Below are experts of layer 5 (counted from 0) of a mixture-of-experts language model. Rows are named router (the router's row for the expert) and show model dimensions 256-319. Each number is 500 + 50 x the weight over its row's rms, rounded and kept within 0 to 999. Numbers have three digits each.
Before each expert's rows: a language model's description of what the expert responds to. This comes from a sample of Wikipedia text that the model never trained on.

# expert 9
First letters of names and country codes in table cells and list items, as in tennis draws and cast lists (| GBR, - R, G), plus line breaks.
router:513461539496479455496481506550529466482526486471536519464439497536445470590492561426523487445495559529579510436595590566508494459483536555450458551518481462428451534457506486595588489408582494

# expert 0
Numbers, units and counting words in military, ship and measurement text, such as million, km, mi), minutes, two, four-inch.
router:532512464587471553505535523498631459532490575447478426582611511445477467422483529477559567607525537453484499538502464401505522518559404509499517567456407444483548589513536499444502477571555450

# expert 14
Given names and their later pieces before a surname, often in tennis draws or credits, such as John, William, Simona, Mount.
router:581541514505538486468518393512445492439518435546566533470524401494533491580534472499549519453546561553533458498436478514373398472532484494460391564511499460399365532575473528467528477476490463

# expert 10
Capital letters and acronym pieces in abbreviations, chemical names, formulas and codes, such as CD, FM, NAD, MS-DOS, WCPD.
router:486523413545546432537537547375521527462479514514477386499538476536460548446476497492544529503508530491467474478568544490540562497518440520550455443551431480506569458517593538404556566551352487

# expert 4
Separators in tables, lists and infobox lines, such as |, en dashes, decimal points, commas and line breaks between numbers and entries.
router:401546484459469493459529508455444506564534472658445525501459500518549418551522577512425505468472458481494550506448558490492513515541562503484496513436568596568444488427413499584485505481495484

# expert 8
Words inside titles of works, songs and films, and pieces of German or French words, such as Story, Love, You, Les, Jahrbuch.
router:548485565568574507535447541455403502473522438387563490519439391515476529512486527471554591585395516521618511555467485475428481497495526571557440439539473540555532526536562494578427582577384556

# expert 1
Column headers and first cells of wiki table rows, especially in sports and results tables, such as | No., | Year, | Rank, | Date.
router:475454454452526531443623519520494501513665558489480536429409477495454530523481573575548423527513484531592474581518575589554451516439498476498481453487393484538509516511414542472511517416519513

# expert 12
Pieces of Latin genus, family and species names in taxonomy infoboxes and lists, such as idae, ensis, osaur, odon, Loricariidae.
router:455413463566445436587509438536464514507499541514530515508454529497444529460610511465457530449506524472532519504477428462433461511553440421587454557459527507560534467605535517487491497542483550

# expert 6
The first piece of a lowercase word split into parts, often after a space or hyphen, such as un, dis, rep, f(at), m(ines).
router:546475507548522587479452449460421532526474480455481494536537494587439509494421562473600544546479499484521526501403529499555525546464425468472573539429536525522482439535489480386481418482444457

# expert 15
Abstract or general nouns and noun suffixes after articles or verbs in prose, such as success, design, concern, process, -ation.
router:550611526528604505560446495411485590537424427501491514459586544498506526502513525455395446423538426518418491497538469478493539575465507477471540458525497493496582498555536450482541467465480546

# expert 7
Words in institution, award and event names and career phrasing in biographies, such as National, University, Film Awards, politician, graduated, debut.
router:503455505473435470548509511549500512558540551553480428530524506408530551525520370497429428528456488467480455510529391555483499581532507460508510509585479446539469424343561537557499575541562572

# expert 13
Determiners, possessives and short function phrases in narrative prose about people and works, such as his, the, 's, in the, The.
router:478558615444542489443566507558615447490447526453585564551505511525534477431416420567453508459447525497400432419489482535485548494451549544514554463544546536433588457483472502492515455454458537